{"n_layer": 13, "d_model": 160, "n_experts": 6, "experts_per_token": 1, "d_expert": 288, "d_shared_expert": 0, "activation": "reglu", "moe_layers": [0, 1, 2, 3, 4, 5, 6, 7, 8, 9, 10, 11, 12], "router_score": "softmax", "normalize_top_k": false, "routed_scale": 1.0, "balance_loss": 0.00259, "balance_bias": false, "init_std_router": 0.00963, "lr_router": 0.000678, "vocab_size": 6482, "norm": "rmsnorm", "norm_eps": 1e-06, "tie_embeddings": "early", "optimizer": "soap_variant", "lr": 0.00517, "beta1": 0.95, "beta2": 0.98, "grad_clip": 2.0, "batch_tokens": 131072, "seq_len": 768, "train_tokens": 842900000, "steps": 6431, "dataset": "wikipedia_en"}
Below are experts of layer 9 (counted from 0) of a mixture-of-experts language model. Rows are named router (the router's row for the expert), gate (a neuron's input weights, with its number), up (a neuron's input weights, with its number) and show model dimensions 0-159. Each number is 200 + 20 x the weight over its row's rms, rounded and kept within 0 to 999.
After each expert's rows: "mostly gets" lists some tokens that are sent to it at least half of the time. This comes from a sample of Wikipedia text that the model never trained on.

# expert 2
router,215,217,194,164,216,174,217,218,204,174,212,179,204,217,188,212,199,202,197,212,198,193,142,244,201,162,215,208,191,159,190,185,237,176,175,173,209,152,177,195,214,184,197,201,207,228,218,191,196,187,214,185,206,215,183,199,205,226,217,206,205,247,179,186,195,207,183,188,152,206,208,195,223,182,177,201,195,152,180,217,193,178,224,193,193,192,208,188,205,197,224,228,205,182,223,193,197,206,211,221,193,172,201,217,209,184,212,130,182,192,203,231,197,181,219,196,257,199,210,189,205,199,200,217,182,165,189,225,181,208,161,213,223,197,197,205,214,211,218,180,217,218,204,184,224,195,221,194,188,215,218,175,175,211,224,182,169,196,188,204
gate1,224,173,200,164,201,207,204,214,173,185,208,203,187,196,199,230,199,187,151,206,169,198,212,193,185,227,235,171,175,185,218,193,162,204,194,195,198,170,231,213,211,219,227,179,206,212,202,211,198,176,187,214,177,176,173,177,206,187,190,203,210,208,215,262,199,253,195,162,195,209,218,214,207,204,230,231,194,202,196,212,218,212,200,172,192,239,200,186,217,203,222,169,202,190,220,219,179,198,180,225,190,226,222,212,191,202,203,183,214,191,176,217,220,199,208,192,207,243,233,216,185,184,204,212,191,181,164,187,207,202,246,187,216,208,207,183,214,178,202,224,205,240,230,215,222,196,206,173,181,166,220,194,213,191,192,239,207,157,205,189
up1,162,182,183,191,162,187,183,211,226,186,174,179,223,196,199,194,225,197,212,173,235,204,171,195,221,154,187,218,228,179,182,218,206,232,200,189,215,212,204,213,215,213,198,233,198,171,211,186,198,199,193,177,243,224,212,189,229,201,205,196,215,212,203,195,194,157,199,192,214,203,214,218,172,199,193,211,214,224,179,194,190,214,163,190,209,190,165,179,195,217,189,212,215,179,195,206,204,185,192,192,171,208,190,172,205,201,232,205,191,198,196,155,218,202,241,190,185,177,203,195,186,206,165,210,208,250,191,236,182,191,222,167,205,212,186,188,188,212,178,186,212,129,211,173,181,193,183,211,176,191,195,197,228,224,202,155,230,228,201,208
gate2,208,216,215,180,199,184,209,181,176,210,173,208,189,210,194,189,186,205,180,208,203,198,199,211,196,191,234,217,209,198,182,171,223,173,170,199,198,160,215,150,187,160,244,203,167,224,197,185,224,192,238,219,183,178,184,211,219,214,214,196,199,176,165,208,191,179,204,206,195,211,200,198,191,212,244,176,206,240,202,222,192,225,202,184,201,205,231,198,241,184,187,196,214,205,193,206,204,187,198,155,229,178,181,210,190,155,172,194,183,215,158,223,202,213,250,239,208,217,187,202,204,185,191,194,227,192,187,187,197,209,198,255,175,164,196,198,214,181,179,202,171,195,196,185,230,221,181,222,190,223,202,184,212,205,229,172,180,199,207,213
up2,172,193,206,245,198,223,204,220,186,222,197,192,217,210,197,210,209,187,214,226,223,212,223,196,206,235,218,186,214,204,210,210,172,195,162,198,205,165,182,193,227,173,225,201,224,162,191,192,199,212,171,194,212,191,198,203,194,188,185,205,236,245,249,190,186,228,190,207,206,192,171,236,190,204,204,206,207,171,237,180,197,191,184,154,185,186,183,231,185,188,179,201,193,176,188,219,183,218,168,203,198,199,203,218,222,211,215,227,172,201,210,218,207,166,202,217,231,224,193,165,203,206,223,167,212,235,187,206,177,223,187,182,241,164,215,205,211,204,207,222,194,164,189,196,178,225,234,195,190,192,214,240,234,180,207,203,188,174,187,226
gate3,214,222,210,204,166,194,226,180,189,197,250,188,209,182,180,208,192,206,183,193,210,204,218,238,178,187,215,191,190,213,242,209,227,191,217,232,201,215,174,219,221,220,172,190,188,219,216,200,178,196,172,186,190,182,220,219,198,210,215,201,200,210,222,185,218,195,176,186,172,187,191,231,224,220,213,178,210,222,160,173,213,231,224,163,213,169,200,196,224,163,185,224,194,192,215,219,189,203,209,195,168,190,198,197,219,195,190,187,188,199,190,181,186,195,182,240,212,203,187,175,209,190,213,211,176,203,214,204,208,214,157,191,203,167,183,197,191,243,157,195,176,214,165,217,220,237,203,237,220,180,164,198,192,193,209,196,143,239,205,186
up3,180,214,214,193,180,209,197,187,190,174,223,193,178,214,204,202,200,207,203,164,169,210,175,213,212,162,221,201,189,207,207,210,188,203,188,196,223,172,164,221,190,195,174,196,203,194,204,203,205,178,200,206,184,204,200,167,214,158,209,205,187,212,185,210,210,193,199,208,178,213,200,180,172,204,196,212,207,153,153,162,233,244,180,185,227,214,198,170,243,190,184,197,180,213,185,190,207,188,218,192,185,202,188,204,205,231,221,160,213,181,221,200,202,194,194,208,198,223,166,227,214,214,204,210,226,166,201,186,187,219,221,195,211,209,224,147,194,254,186,213,199,204,205,218,214,232,226,206,160,152,243,206,233,198,182,185,185,198,191,231
mostly gets: " his", " he", " as", " to", " been", " during"

# expert 3
router,227,185,223,206,201,205,197,174,168,252,203,200,206,224,207,221,217,202,215,202,193,221,222,162,207,252,230,194,188,195,181,226,179,212,168,177,188,213,210,231,202,223,196,181,185,163,175,217,211,188,238,218,205,188,190,192,210,223,177,197,169,171,202,214,201,223,224,187,216,225,201,218,195,205,190,206,218,196,203,196,228,204,201,182,186,207,160,250,225,192,170,175,215,181,189,194,197,182,213,212,182,222,188,190,192,202,254,205,183,194,200,215,206,223,193,205,191,191,198,189,200,208,186,160,188,213,174,187,213,218,223,215,197,204,201,210,182,129,215,217,195,199,184,179,226,160,168,207,213,183,163,185,221,205,175,196,233,202,196,208
gate0,199,179,173,156,219,222,167,189,182,227,210,200,225,196,245,232,201,187,218,176,163,186,181,207,187,232,195,196,188,196,194,193,225,175,184,223,235,196,223,197,210,192,179,217,168,203,198,142,175,209,203,205,226,196,170,178,196,213,176,204,209,220,178,180,217,208,208,182,198,204,205,215,220,207,183,193,228,199,171,196,186,217,167,212,207,183,232,214,223,211,193,232,231,217,197,203,182,193,199,203,157,186,235,203,168,179,217,191,195,202,241,213,193,225,207,178,224,217,199,166,200,207,208,207,201,266,196,204,189,199,184,188,235,202,217,228,183,175,165,213,177,190,207,211,182,179,200,208,191,215,196,158,213,195,199,202,199,177,173,206
up0,208,221,201,201,168,209,212,189,193,203,190,198,224,194,149,201,194,170,155,224,218,190,214,241,204,215,208,201,218,206,166,223,182,232,186,190,182,180,173,195,189,190,219,207,213,195,227,189,218,183,175,234,192,242,216,180,210,173,176,202,185,204,217,205,191,188,186,206,182,192,166,210,208,218,205,186,214,149,231,180,199,174,221,174,231,146,186,204,203,159,237,200,216,182,216,210,208,211,189,183,199,211,217,206,194,173,199,186,220,182,200,217,198,211,206,212,209,181,173,213,182,185,200,216,177,213,183,199,196,216,200,174,176,216,209,187,232,200,195,230,249,217,169,162,231,220,197,202,202,200,206,230,216,141,187,215,192,209,205,204
gate1,192,208,166,208,189,141,205,182,186,190,192,201,198,212,192,200,199,210,192,221,195,212,175,213,209,204,238,179,197,187,187,189,225,174,232,202,194,196,225,219,178,193,197,230,239,188,184,180,194,189,176,181,211,212,219,195,203,197,173,213,202,196,177,196,187,217,164,177,165,180,174,198,192,189,197,231,189,226,192,252,210,213,196,178,180,168,175,233,179,223,185,167,151,179,175,149,207,181,220,183,221,200,202,214,202,178,192,185,191,180,197,184,213,213,203,205,176,191,236,200,209,173,191,216,161,200,184,178,209,186,224,224,170,236,218,175,212,196,218,177,233,186,220,173,214,164,205,190,211,215,186,229,193,216,208,223,207,195,227,180
up1,202,198,201,205,198,195,190,181,178,189,177,198,234,200,197,170,222,228,183,210,177,216,197,217,200,176,186,186,172,204,220,188,204,221,209,165,225,204,199,161,201,207,180,169,157,178,186,202,210,215,199,250,195,172,201,224,185,216,240,181,197,173,148,196,227,208,199,197,257,189,208,181,209,183,226,197,199,204,213,204,190,198,168,200,233,183,220,206,210,206,214,179,186,228,199,248,210,204,185,216,210,179,188,242,179,226,187,165,205,243,208,201,201,155,197,184,177,197,178,200,219,226,176,234,221,210,209,214,167,192,194,197,204,230,177,190,201,229,192,218,170,203,211,211,186,196,214,205,204,222,192,191,236,195,156,209,216,207,196,184
gate2,226,192,224,211,205,195,177,188,184,212,198,191,216,184,231,202,201,185,176,202,222,187,198,208,184,200,198,161,188,198,207,192,192,186,182,199,233,206,152,202,230,190,206,190,214,183,199,195,200,172,224,205,199,204,184,220,233,219,177,173,183,198,165,192,194,170,199,217,203,215,178,213,203,216,209,227,224,189,213,172,200,194,216,201,203,238,174,213,200,209,202,160,258,212,197,209,235,180,177,229,198,208,174,178,191,164,221,168,190,218,185,190,221,186,190,184,174,192,209,175,202,156,187,177,182,212,198,194,170,170,230,254,194,193,183,198,222,168,223,200,192,180,177,205,167,222,177,232,214,193,213,201,214,240,171,234,223,214,230,212
up2,226,205,199,178,195,232,158,181,216,185,193,207,178,196,198,188,193,219,228,208,222,195,211,210,174,235,165,161,210,216,207,213,208,240,192,214,218,229,219,224,196,236,188,211,232,193,220,203,186,178,196,208,171,180,192,182,209,216,186,198,214,188,166,191,195,209,172,197,199,187,198,184,145,159,173,202,189,160,206,240,192,205,187,182,215,203,184,201,181,182,196,192,192,183,169,182,210,199,202,156,219,199,173,195,189,227,207,189,208,238,142,196,182,195,188,212,197,204,212,213,224,187,186,201,185,198,231,204,176,205,201,238,232,179,195,192,185,189,158,203,233,191,202,213,214,179,164,169,213,180,213,187,185,206,212,170,194,199,224,164
mostly gets: " con", " Mar", "1", "2", " gen", "0"

# expert 4
router,175,198,193,201,174,184,203,206,188,209,184,214,188,192,204,179,147,205,201,221,192,193,210,231,219,188,169,166,247,203,190,207,145,199,174,205,199,201,186,219,188,216,210,228,176,155,238,177,215,193,231,192,196,229,217,213,195,177,185,209,236,177,202,172,168,234,186,227,210,190,211,196,218,185,216,186,185,266,196,200,208,207,178,171,257,193,214,200,234,214,200,205,194,223,205,196,185,202,227,198,174,206,217,211,206,212,197,223,184,194,179,213,189,174,201,197,175,188,209,225,210,164,227,187,213,205,205,198,191,185,217,197,208,182,189,211,217,192,211,215,190,190,200,198,196,208,177,212,171,223,162,220,238,201,176,204,165,175,198,230
gate1,205,187,208,198,212,182,213,189,175,206,219,209,216,209,178,193,154,198,194,180,202,183,226,226,226,220,224,181,221,184,176,206,190,162,172,178,174,181,171,208,176,218,166,204,203,199,186,184,181,194,191,175,192,170,191,228,224,188,199,209,215,192,227,208,207,233,204,155,206,232,226,182,205,195,169,178,193,203,209,203,234,197,182,196,201,178,224,204,234,234,174,205,169,240,164,213,203,195,207,177,209,174,217,162,195,153,211,167,171,207,214,206,180,256,216,190,180,212,171,194,210,182,207,194,203,202,196,209,204,227,181,190,203,148,214,199,194,192,187,206,176,202,176,219,200,187,200,189,193,213,157,205,184,243,203,185,195,205,197,179
up1,185,193,167,207,184,141,232,211,220,190,183,168,177,192,219,206,177,193,208,199,186,183,218,197,203,182,215,164,173,208,215,237,172,211,198,228,219,190,196,175,182,176,220,189,239,182,216,241,204,185,186,186,196,247,191,209,209,202,211,200,196,202,206,191,184,209,185,177,248,190,211,166,193,203,200,228,172,203,187,190,197,209,222,215,230,218,196,202,206,217,174,171,204,204,206,160,184,204,199,210,212,230,213,161,184,205,184,162,227,181,212,208,163,191,207,211,239,189,233,222,192,180,186,194,193,214,238,192,192,190,189,212,201,194,217,194,239,185,227,206,231,155,200,163,190,195,190,203,204,185,203,187,204,185,215,204,217,216,241,227
gate2,186,237,192,206,234,231,191,196,168,208,217,184,159,186,226,205,174,210,217,180,215,185,209,220,186,183,191,203,216,214,156,200,144,188,198,218,197,186,185,165,206,230,224,174,219,215,230,183,208,231,208,190,166,208,200,186,185,177,212,192,214,212,231,179,189,212,188,221,192,171,218,199,237,189,155,198,190,178,190,188,206,169,199,206,203,212,223,200,192,205,153,216,197,217,212,182,204,189,214,179,178,211,209,165,198,178,200,184,222,209,185,185,192,217,180,218,207,190,198,149,177,186,201,201,235,208,203,192,197,216,179,177,185,184,195,235,186,249,243,214,184,195,218,198,195,208,177,216,199,214,151,192,241,216,207,214,201,185,194,197
up2,180,217,203,203,208,161,203,192,226,224,203,196,169,212,196,179,199,207,191,165,150,166,239,218,209,197,200,210,238,172,189,196,210,191,172,198,240,205,185,182,188,241,204,210,194,232,177,229,209,164,223,165,221,190,192,209,220,193,208,206,203,199,208,223,186,170,187,189,198,219,196,209,166,168,192,181,168,222,157,201,170,228,199,186,239,228,185,188,229,200,198,198,177,209,214,174,226,185,201,227,222,203,191,209,187,216,225,183,184,167,206,203,190,203,194,219,221,196,212,186,231,195,188,205,196,213,234,176,194,179,202,197,174,191,207,199,186,191,214,222,221,196,221,237,198,202,184,178,210,197,229,227,250,212,215,169,193,219,210,161
gate3,194,230,212,161,200,186,191,186,231,196,192,264,194,201,202,214,216,186,232,204,206,176,181,202,195,185,187,215,200,196,205,211,187,201,180,160,207,190,197,206,170,234,207,234,206,218,195,154,138,242,181,179,181,177,193,219,195,180,172,206,219,207,188,183,213,234,227,189,219,202,195,190,243,204,228,203,186,203,157,225,221,190,207,205,203,170,216,188,216,196,231,162,218,210,202,188,203,227,230,194,192,212,220,205,225,204,183,223,195,223,202,191,192,184,164,192,167,211,193,196,204,184,201,218,206,176,206,171,185,188,222,183,218,223,210,199,184,216,195,223,198,240,179,200,176,224,191,163,191,177,202,213,216,214,192,225,228,233,199,194
up3,178,202,191,197,220,206,256,223,219,195,238,233,195,186,170,182,210,231,190,183,209,231,197,190,205,200,185,185,187,186,221,171,177,200,199,206,220,194,205,229,176,226,212,210,198,232,230,193,192,199,231,198,198,206,176,212,226,210,159,177,220,184,198,202,200,185,228,231,192,217,187,246,207,194,171,196,192,163,225,193,186,159,198,209,193,181,204,176,211,200,188,186,230,183,190,197,233,186,228,181,208,179,193,229,182,177,191,175,213,232,222,190,209,164,189,238,181,213,172,167,194,208,210,195,222,225,198,200,162,190,246,212,218,197,210,228,226,207,236,223,177,206,164,204,194,206,179,194,227,179,227,182,200,217,211,209,176,196,204,192
mostly gets: " University", " House", " government", " School", " Army", " Church"

# expert 1
router,195,180,171,224,208,202,197,219,224,192,201,219,161,188,170,180,204,209,177,184,195,214,196,197,163,230,214,183,243,214,220,188,200,210,229,215,218,217,245,199,199,228,225,205,193,193,187,200,171,249,175,170,193,196,217,207,207,215,200,165,169,204,225,239,177,165,227,214,213,248,177,211,199,203,194,207,210,228,199,197,204,192,228,215,183,197,188,210,157,213,193,202,187,200,189,165,259,190,183,222,229,206,193,202,199,230,163,210,191,198,208,180,212,195,169,179,169,223,208,212,200,214,249,196,188,207,216,214,228,196,202,194,184,186,157,182,206,215,179,213,208,191,197,213,193,225,187,221,185,190,214,206,203,213,231,234,219,208,194,210
gate0,234,204,193,203,189,184,198,185,190,218,200,219,215,195,199,211,242,194,200,200,218,218,210,194,160,198,217,161,213,174,175,161,206,209,164,244,225,190,154,198,190,216,197,198,190,165,232,198,191,197,223,198,195,196,214,173,204,200,215,165,213,202,175,159,177,173,175,219,163,230,212,204,198,212,183,189,220,187,231,215,223,222,198,200,152,192,204,206,202,164,214,197,194,189,189,211,190,199,170,185,196,220,171,202,201,177,180,177,216,186,205,188,220,202,188,195,182,193,212,209,171,196,210,252,185,194,200,215,204,231,171,197,166,193,170,230,220,211,198,206,174,192,151,193,214,187,220,194,219,251,167,217,171,203,213,191,208,197,197,174
up0,217,208,205,188,190,235,201,224,198,197,203,222,197,187,197,216,256,195,200,210,219,228,208,186,221,202,178,230,190,235,192,203,220,217,194,168,208,157,175,210,232,186,185,226,234,179,169,191,210,210,158,183,216,189,208,173,164,227,195,215,192,206,196,181,204,184,217,204,220,192,234,227,195,223,244,196,202,182,199,191,212,198,235,214,184,183,203,219,241,183,186,182,174,231,177,217,204,181,192,183,258,227,195,196,183,186,212,205,206,207,202,231,205,180,236,218,211,200,207,219,200,186,179,179,201,209,179,199,194,223,194,190,207,223,199,208,201,234,248,193,204,223,216,179,225,209,173,180,229,215,209,179,178,186,213,174,224,212,182,231
gate1,227,179,162,211,225,216,213,194,219,201,215,217,185,225,197,198,226,187,176,166,202,229,211,204,200,188,230,191,221,192,187,236,170,213,221,224,199,184,206,245,200,204,174,191,200,226,191,200,238,218,207,203,182,203,191,215,188,217,210,197,183,214,222,200,215,188,184,227,187,191,191,201,249,185,184,198,213,217,219,189,204,173,192,214,211,166,199,209,196,185,213,204,216,148,164,175,238,192,219,208,181,186,202,192,193,213,210,214,157,208,226,150,216,167,165,197,187,215,212,218,189,194,191,219,187,224,201,227,197,173,157,205,186,204,221,189,196,225,138,228,186,209,178,177,193,208,191,207,197,188,230,218,176,211,215,189,230,231,182,187
up1,181,182,201,200,195,174,181,185,206,203,176,182,204,167,199,205,170,166,201,232,161,156,198,219,214,204,226,179,216,196,217,222,238,203,205,208,222,190,222,184,176,199,199,216,173,211,189,209,184,198,230,146,188,194,219,182,214,190,181,193,199,197,226,204,235,224,201,177,174,185,222,197,182,194,204,174,174,165,222,213,210,214,195,200,181,222,187,217,190,188,244,204,215,211,232,195,225,195,209,218,184,184,223,216,200,196,225,222,169,229,204,212,196,217,177,211,174,264,185,196,203,218,191,219,184,201,194,172,185,202,220,220,194,161,171,239,180,216,216,225,191,204,207,203,164,231,217,196,202,172,190,179,203,207,180,161,211,226,174,191
gate2,219,196,224,209,181,211,219,195,185,200,220,202,175,190,179,188,221,239,181,171,220,190,188,247,182,208,210,177,240,212,197,204,221,177,236,211,178,202,201,209,211,214,215,180,194,203,177,225,221,206,206,197,210,178,193,185,230,212,194,169,218,211,206,187,197,170,252,221,190,222,184,173,151,199,183,193,183,228,199,195,189,229,196,195,165,195,183,205,170,201,181,225,173,212,161,186,232,175,217,202,181,197,196,175,200,204,180,229,185,202,223,205,180,159,172,159,170,221,193,198,203,169,192,183,205,201,188,194,237,168,167,203,217,194,204,190,216,207,170,195,191,199,182,199,207,196,217,195,205,171,234,189,238,246,194,222,225,210,214,211
up2,186,231,222,184,186,213,246,208,219,180,220,190,221,206,200,207,191,181,214,162,189,199,229,142,226,207,229,199,191,182,209,181,210,258,164,195,157,218,219,227,197,167,206,179,186,175,210,194,201,210,168,211,191,208,208,200,187,199,181,191,221,158,198,192,218,186,200,199,181,198,229,205,191,182,181,239,224,191,181,173,218,194,210,189,163,201,165,185,226,181,210,208,197,150,198,202,172,209,244,196,206,189,222,192,207,203,182,199,215,222,195,173,192,189,255,237,197,213,217,232,213,218,208,207,201,183,241,206,235,213,172,169,196,192,201,204,199,199,177,213,215,188,187,193,196,218,206,184,221,213,195,210,192,195,214,185,200,202,216,174
mostly gets: " No", " Total", " ·", " trans", " —;", " ar"

# expert 0
router,229,237,205,214,205,246,191,191,200,195,200,159,199,184,231,197,194,198,195,188,197,190,180,207,195,171,197,236,172,217,230,205,208,176,217,194,183,199,185,181,191,146,177,163,210,197,208,216,213,173,173,192,223,195,175,217,191,198,214,202,233,207,184,194,231,223,156,208,193,135,195,203,178,191,195,195,199,218,219,176,195,206,172,229,203,192,216,156,206,189,209,184,191,193,202,227,169,216,165,188,207,183,211,196,164,184,190,195,227,214,207,193,194,207,220,231,230,211,188,187,188,192,177,244,206,189,226,190,198,188,208,177,205,209,191,207,202,253,180,188,197,214,184,227,193,196,244,188,222,210,207,198,204,175,225,171,170,206,208,171
gate0,211,193,208,228,195,197,183,189,222,183,193,213,190,218,201,174,206,213,199,204,186,213,203,168,185,190,225,188,200,193,217,213,230,208,234,188,220,169,184,220,203,186,196,203,206,170,214,184,187,163,187,191,222,185,199,213,172,193,211,199,194,211,192,221,207,174,202,247,204,190,213,222,197,222,225,207,212,257,173,185,192,188,223,239,206,139,233,194,195,185,221,185,171,219,158,235,199,202,205,199,165,189,226,185,237,195,188,202,223,199,189,167,212,229,220,225,216,199,159,190,212,209,203,205,216,187,216,183,219,167,202,174,202,200,147,203,208,192,193,181,219,237,174,173,189,169,173,212,189,220,191,206,194,215,194,220,217,159,177,221
up0,181,224,202,181,189,207,224,204,216,206,216,187,198,208,182,253,161,213,184,198,206,192,173,210,226,222,191,177,182,207,161,196,216,204,198,216,249,148,165,214,208,184,196,219,172,191,178,209,164,171,218,172,205,160,173,209,205,188,206,178,207,195,198,204,170,208,206,207,196,197,200,203,178,233,230,226,196,201,198,191,202,239,204,164,215,225,209,206,222,214,183,247,147,233,197,182,200,225,204,210,243,224,187,212,188,210,187,204,223,179,217,234,190,208,200,173,197,188,194,215,195,195,187,242,211,197,208,235,168,186,199,166,236,193,182,210,188,165,199,225,203,195,235,205,180,217,211,205,189,195,182,197,198,203,197,202,218,209,192,209
gate1,189,175,153,207,174,179,237,243,207,234,166,200,213,195,236,180,218,201,215,183,167,201,190,187,217,186,204,213,203,210,208,182,217,212,203,230,207,197,200,180,180,208,238,190,198,190,195,203,182,179,217,146,247,203,232,207,185,231,227,203,219,204,186,221,208,239,177,207,188,170,196,182,167,216,188,188,211,169,185,187,207,235,185,193,208,191,206,207,207,208,235,214,214,193,167,204,205,164,212,221,190,192,212,215,170,198,190,213,205,211,231,176,205,247,199,196,245,214,224,195,224,158,177,180,188,203,217,190,221,178,176,209,199,204,212,191,207,215,179,207,178,194,184,189,203,208,222,187,178,215,184,234,223,209,229,194,166,200,192,184
up1,252,205,186,224,174,197,177,234,185,190,203,187,212,200,210,190,231,251,196,213,181,185,176,203,194,195,222,184,217,198,213,187,192,216,236,205,183,210,189,182,222,232,192,210,229,183,212,246,193,212,209,215,190,202,200,191,208,204,197,221,193,198,198,162,245,227,211,235,160,214,196,185,192,194,187,211,202,198,199,186,231,197,202,213,183,184,216,226,196,220,179,205,204,181,154,185,211,175,194,236,238,167,240,191,202,218,200,214,189,188,219,212,185,204,192,189,234,177,217,184,209,210,199,214,212,207,206,202,190,226,154,190,197,200,176,194,168,158,204,244,171,199,193,212,199,205,224,219,213,239,162,197,208,199,155,214,182,181,193,180
gate2,181,199,185,167,217,192,200,187,168,261,206,219,177,229,225,212,216,184,203,190,201,192,194,205,196,229,185,188,191,165,209,225,231,220,254,211,205,197,186,224,201,204,179,215,233,182,222,195,217,163,189,204,234,203,193,185,180,232,217,205,215,196,182,199,211,200,165,189,169,212,174,213,210,239,216,209,200,228,229,194,193,205,195,196,206,182,225,187,218,181,179,177,220,202,214,198,194,163,156,199,199,200,184,205,190,181,211,179,218,214,179,212,193,158,183,204,179,230,197,234,207,163,203,240,190,211,202,181,221,242,203,220,178,169,187,184,202,241,212,198,222,252,212,225,212,205,207,212,197,188,195,202,226,202,202,167,195,194,207,195
up2,211,206,204,215,203,230,199,196,242,193,205,193,204,225,183,227,202,198,230,228,216,179,218,179,188,227,205,197,214,225,204,212,203,223,172,166,206,215,220,216,185,243,203,209,196,205,216,198,205,220,179,188,190,191,230,202,194,193,190,176,193,193,163,218,220,212,196,164,153,180,211,197,218,195,206,191,185,191,173,159,235,186,250,175,212,182,162,182,190,240,168,219,192,193,212,188,226,191,180,209,162,202,188,224,243,192,196,212,205,203,168,186,204,186,207,165,198,180,209,202,214,206,205,186,210,203,191,217,199,239,231,206,241,224,204,223,230,220,190,178,202,227,223,174,172,237,209,180,190,185,202,183,195,192,233,185,231,210,172,199
mostly gets: " sp", " l", " ==", " cl", " Pr", " Th"

# expert 5
router,166,170,208,180,187,159,206,215,208,181,207,225,234,199,176,202,219,179,217,204,236,191,239,174,206,195,163,198,206,205,177,194,207,221,216,243,193,203,189,178,200,201,204,231,214,230,164,181,196,221,196,224,188,180,215,176,192,187,210,217,194,181,202,180,232,163,234,161,219,191,187,157,196,238,212,198,189,160,206,215,184,202,214,217,180,214,198,193,190,217,204,207,212,225,207,212,191,200,199,170,212,219,196,194,222,202,167,207,217,218,191,190,207,216,199,190,187,180,202,197,194,226,179,186,220,210,196,203,178,199,159,199,185,208,244,193,179,169,204,204,205,189,217,178,176,232,203,175,194,163,230,236,149,196,174,210,240,205,204,221
gate1,201,224,205,223,199,213,193,181,201,196,223,230,205,184,185,198,195,201,195,178,221,204,223,176,209,220,212,209,190,211,194,198,199,264,214,213,209,204,201,208,188,157,191,206,213,195,192,182,191,227,161,219,196,201,196,199,162,200,209,199,165,162,207,188,204,206,196,190,207,207,199,167,191,204,232,216,204,208,216,202,205,229,199,177,233,188,172,218,209,233,174,165,243,219,202,170,218,175,216,199,181,230,172,185,209,195,169,184,207,189,232,230,199,190,237,224,186,205,213,195,245,194,212,228,200,181,210,199,207,214,209,192,162,182,185,183,180,190,152,185,229,194,190,160,202,185,179,241,171,227,185,221,203,185,194,173,226,168,167,180
up1,213,189,234,216,204,191,199,168,171,205,198,206,204,193,191,203,197,173,172,176,188,191,205,192,196,211,249,178,183,213,205,200,237,190,198,231,182,186,194,162,185,202,202,191,180,203,171,231,196,185,221,182,200,236,182,202,171,193,211,200,193,184,192,216,172,218,186,184,160,240,201,188,181,220,179,205,226,218,218,205,213,161,194,226,223,194,211,220,200,215,175,221,232,190,215,211,178,189,185,165,199,247,221,190,211,213,176,212,222,195,219,214,205,190,191,199,209,259,184,212,226,190,198,249,220,235,211,218,193,195,205,218,204,221,197,206,163,213,195,199,229,195,212,218,217,178,188,207,205,154,209,175,222,146,188,223,209,196,226,177
gate2,236,204,208,186,173,191,200,163,203,208,172,193,199,197,176,203,185,209,230,233,219,212,223,166,213,216,214,226,234,203,178,167,200,220,199,220,213,161,223,193,187,204,223,193,235,198,220,223,206,179,197,206,177,218,241,220,176,178,193,195,233,231,178,183,209,196,202,235,207,195,182,200,206,214,207,176,231,181,206,159,214,216,177,211,218,216,215,205,238,202,172,212,161,212,184,195,239,213,196,212,228,230,197,198,204,187,185,193,194,164,216,229,176,206,213,179,182,161,238,206,182,160,196,177,181,219,194,193,229,176,212,187,211,173,215,218,195,178,222,201,166,218,185,173,180,171,203,206,184,196,206,193,197,240,181,182,205,207,211,198
up2,202,180,189,165,172,208,198,191,203,184,178,218,208,180,198,180,202,216,179,176,176,188,194,175,165,196,204,179,208,173,218,192,198,197,197,187,226,192,214,207,227,203,158,188,190,188,197,224,214,205,196,224,247,196,215,182,175,212,188,171,182,168,176,205,223,150,191,170,184,217,206,203,215,255,210,202,183,204,190,217,190,187,195,205,223,232,197,238,225,196,179,213,204,220,191,247,202,202,205,227,217,186,181,168,215,208,213,176,212,194,168,179,206,171,234,197,183,197,194,169,221,190,192,190,213,188,200,195,208,240,213,194,205,215,162,227,191,213,156,157,185,207,192,168,211,190,184,190,187,168,193,201,224,168,178,221,210,203,244,188
gate3,209,191,188,218,173,195,177,213,189,204,183,189,201,163,215,192,166,171,231,218,198,210,204,195,211,185,185,192,208,203,227,222,202,174,222,198,185,206,189,166,200,218,186,173,168,209,204,200,209,218,222,226,202,191,170,206,201,232,250,197,184,220,221,206,201,185,246,218,196,199,217,166,189,194,189,189,218,194,170,200,216,185,203,200,188,180,211,213,223,219,185,200,169,218,192,238,214,188,194,209,186,209,194,178,204,185,184,202,190,215,200,202,221,243,216,194,207,180,205,214,269,176,193,192,216,224,238,149,157,213,180,194,178,211,216,186,190,195,207,205,179,175,240,191,172,183,228,192,230,176,195,232,178,219,173,186,222,176,162,203
up3,227,222,204,223,182,205,157,235,184,196,173,199,206,220,202,187,200,197,205,187,183,212,212,179,186,226,203,193,220,182,198,238,194,203,200,221,218,220,212,184,206,186,212,201,170,187,204,186,183,185,201,196,215,178,207,192,173,225,202,205,208,223,193,177,169,170,228,203,213,202,167,208,203,228,203,192,230,210,191,146,216,221,222,179,177,162,209,214,211,182,224,200,193,178,172,210,191,215,220,179,205,199,204,177,212,186,244,200,196,186,231,134,216,191,218,217,220,204,156,214,229,174,191,194,182,212,215,185,168,190,213,179,187,232,234,194,213,203,206,173,232,197,206,205,204,178,177,181,214,211,225,245,193,183,185,184,192,186,177,145
mostly gets: " U", "″", " (", " '", "_{", " \""